Experts of a small language model: vocabulary 32768.
Below are experts of layer 2 (counted from 0) of a mixture-of-experts language model. Rows are named router (the router's row for the expert), gate (a neuron's input weights, with its number), up (a neuron's input weights, with its number), down (a neuron's output weights, with its number) and show model dimensions 112-223. Each number is 128 + 32 x the weight over its row's rms, rounded and kept within 0 to 255. Numbers have three digits each.
Before each expert's rows: "raises" lists some tokens whose logits its average output raises strongly, later layers aside; "gets" lists some tokens that make up at least twice as much of what it gets as of all text. This comes from a sample of Wikipedia text that the model never trained on. Tokens count by the router's weight.

# expert 30
raises: " same", " latter", " highest", " whole", " next", " film's"
gets: " the", " The", " to", "The", " its", " their"
router:144130137144124109115093143135117135104105136139216126147154085130137179132137076188147142092159172141132103178084114111105151120112213200083071189080081153103105126107126145164093167169138147150104162171093107147144057130087094098140101110143112147138169084120179138133157084094133100131088066147132124156095136152083125136135166155162
gate0:133136140072141078169099173128128159072157110144153095140180171101105168159138113141112183088156167160103049137133103116139111155145140098127155111097139150152172113129187178174075106187162122109156095104188120074177099093144162065123100088108140111063106097169123114096162084136087132113101133206114125153059059157162158171167165171172
up0:226125159151136109096124187087098137085119114109147119104149149137116121129194176151068159147097132140138123095154102130127081086103194140086073145084135100122098147137135138095141181146158141117149149145208130145120107128177052129167152120135131133107088137099118146162154113126153087127025063125111164111055090171082174118145176137141
down0:097118086104132094214177046177141101123110176152112106093093114167118166122129107116188143068102062136094135125133190144148173158144061119153159107125185160117189134144110107117132068127124089147110095076071080066144118134118127147089115117149123082145146143172132096135125140121089160151184131095232168150134107117124109155147088091075
gate1:054082128141065115150120109121126110097137152103116160179132110098155091109086113125106125138090145120079108131064168173137121165141116143140138167071133120135121119135110091124131114113083181147114120138101162157119130165108145059137164126114139130112104140071090123161071114178124121138129076168135109157186097155146130159130191149061
up1:138097129134069152089167143109124194173111104102113083156139153154155124108191144098125115170158097090175119152080136091142143146061096188167155186141078073108063118154170139231166131101117155129110169124163111155089106154196116197133114164086091087118126090130090116197144116135171089097127118118113124157130164144095119126085111115085
down1:163135152160121085085137098117144124091136169141127136141127090169153131188160104161156148104176155128112087140074111153089090144111151150149154156150093072122171134148090109071103133147158135141119119170121169067079141156122144112160158141082133185126131129165122078122137166131148156111135091095164124100174042147090119107120103178124
gate2:151118078189137151110114174088152142092150183091085157094169130156190127118212106130141095156071110138155153144087094117155138110167093178147147096179131145180127117126147073088091193109094130124111125102138133106092160125086126138117084159092144090159093088118114070089110163095146066104118159170119076122149119135189142139091130084108
up2:133138135135157160144091107105144106136186078112098087124127131074090115155120120106144207189094141133160078103142158105144098175119182099170115142186164160117092089118133142187140096094125085092154082165065102139161123183150170170178107047137103104120102157097087139092119111154144108147148136133141115153124091122156142077138110129092
down2:162127149073054153134079122116150083152175120177099088114145079084124072125101140107120140151149114039139074080168074141129097165162143080123133106084132137154112135158131124135127134104141132121221164117133107129148122155167133248135094141136120086097195195118157146175136144132109102143153102110117136118069128107137172149132166118097
gate3:147105170155099101113100172123142119157149227198138144098151123120106117104122123188159046080114170112146145113150169152152145139147135111177155124168111159138116088139115179144115132078128131159155124098072121149105088128121140121191098163169137099165146119126106115088098111115139106173143185161141173174110130139081177116162173145121
up3:134106184100171136123136093124067165133095145167136095116117076083125145107130191151090161117143121128099094124070155143135194113121123162148133063130112206077143131110129158106124102123134144148149130151139098140135114144094177142138134104123107166152138081088157096141116111156145104134126059144127142093100144108115198110183149171189
down3:160140165127156104089107084121147070109160212194121114151140149141117139117118126105138067080110100128163215109179146120112058084165121100104159139102130102181123151091107150136111130125168140179106114149086082101137120138168090112163027182180116098161109159163112083105118097117108156137079102113117117139155136090109104121095086117092
gate4:136159055075110150158119129115193108085179097157098145135086086167171081100057106151110116108163115150175125191131117118090147111128106112113161121182157205185104129112153136115131095095135111068110168097082128182194053121088163108090202136139132096109140102131135125090115149111141082072099186106143130109128147129166075075118158113098
up4:121146125195121126145170123142087142083162150102125110140125128085105110130074155126127076173098125151138147158110137122151148151146141147150152141127039081038145154122159151129125070125118125133134140099098118120182121182151200118127115162140163135157105096121108072104141115107095118130132149131088143128137060136111165157111121103161
down4:156111160118125107154158200113138075159124140129128131164130148167114104152166129139127100113176135139091123083154104160186140205132160100200143126093126126134108122104135091079107142102152161116136142099114052134090184114148072136077081159137061114159102135125138129126105127157132116184110147101122105098175157091130206099082166092089
gate5:168107124120120132154168130118185141102186154113115106172120120076073151138159121129224148107065080110182135153201099170126134092121113153115129115133101134126160113191052100172070135134124104114151076182114123161061114128109156148122164148115107141127098082096186084138181187104188103119124141169111118163155018186147143099153089120132
up5:129084185165103106212092124102143097148159126111159096145132136107068158147081135148103076106101133129142161146123122099112160133114187120090115170147181086119119146087175107103143119100117084158167102172176165095095137105160110131082121122146098163102094126128129158160132139178116179209140165167153123146114103115135138151087126134127
down5:144080073144110079148076134099177116144129118074125099134176096081155107122132108131136188081194137129154149115137102129128196123099075056118127135137158154174155147137101149131187135115079121130091118139091141097121112099173125113078195131131148205157113105119136128141165149134098121139090182097136127128163129146173120130144072071130
gate6:093131164183111122100140098190125123080098144137087148176105113153100170148148101150111127116146136140150130095154151079141133168075048189149157053117113065122128124100154055125175115109124164128149135164132106197132108158110135089151163168116138099099079094115121146161150117121149123083142154141125141177080143093121103138105129099153
up6:169069102162112158148091189105143128118153125117102111082168131115186168117165153084104120122099085128084093182105169111170062150162105089114055158145151166158160061142107180129115103147112071070126097105110120093122127111150104146131145085121139077135174169086103134107124120170152178182118086136185159114121124066100126112187120150096
down6:173111110145089133165107121155158098105180094147154164095176150185157139097146144163127141084080124143119128140196178152143083083141125075160109160163106104164178126160144170113110114109098041089142117167139117109096127098148137127096152105081111066112150153141158154080105113149137184189107108094139116099182107097147105113168086191149
gate7:097099077103089167109152096084167136157171134165117154183155047107171117119128083122159118131211132148096107155120195130177122104091121106160157145115148158140100135163225120153137134123155125115157089148140121153101150124110091137151121133176119135155114163149119135120182128123136101087128121170206195144131148100149002158166146071107
up7:152092072177138157105118157156158127114133099102168118105106173180092081173142084135108109206098149089164135169098164092159111051117155155131198179164200093137140124159169120131182078155138150141141087101124199125138153134097074161173125142119142101100155099060080091127138126122167083109077145110127122151112154110133125119152174156077
down7:129084128106123096130116095161090137138144131092145131152156127123169102174122125065117135162209138114075096087145159156163135224161139121117156068133112130108162149127134143087167161160147158146173126109110136156094142113141200126142096062111125052096129129107144106087118148120147150074134107143178120135186131155133121216080096109118
gate8:149161144114150142095078180079171121108169121076095114058114104135159072125160074163100142135165175096143093133141107114072151084096126155124151150167126125106105201119113166103097099092137123104137106127145131153135162159158143186065131068145166114154142106137123071137181079141107097150146147125091115129125181145161195088096105116175
up8:219176154143098123146084160123181119033132077146121087068195117092139130138083136140075089184133098070118123125143176135136142124072099153147173131072098155144155139061143118154158133149161136168115105120124080066123123145185107175172091147136129129144121131159118150155080093145137124133150124151156074124100156140121135135066152099091
down8:100115084117129126091194102158100107160079122122181108123084187144132152138144138103159103059103123138155142177162043113148150091120102118147149126201150096147082118136110115110111116104159138098109131136143065158088126156115162100095132137096066086113121150152163101163125161090093112114121177126184094118153091158122127153208131178158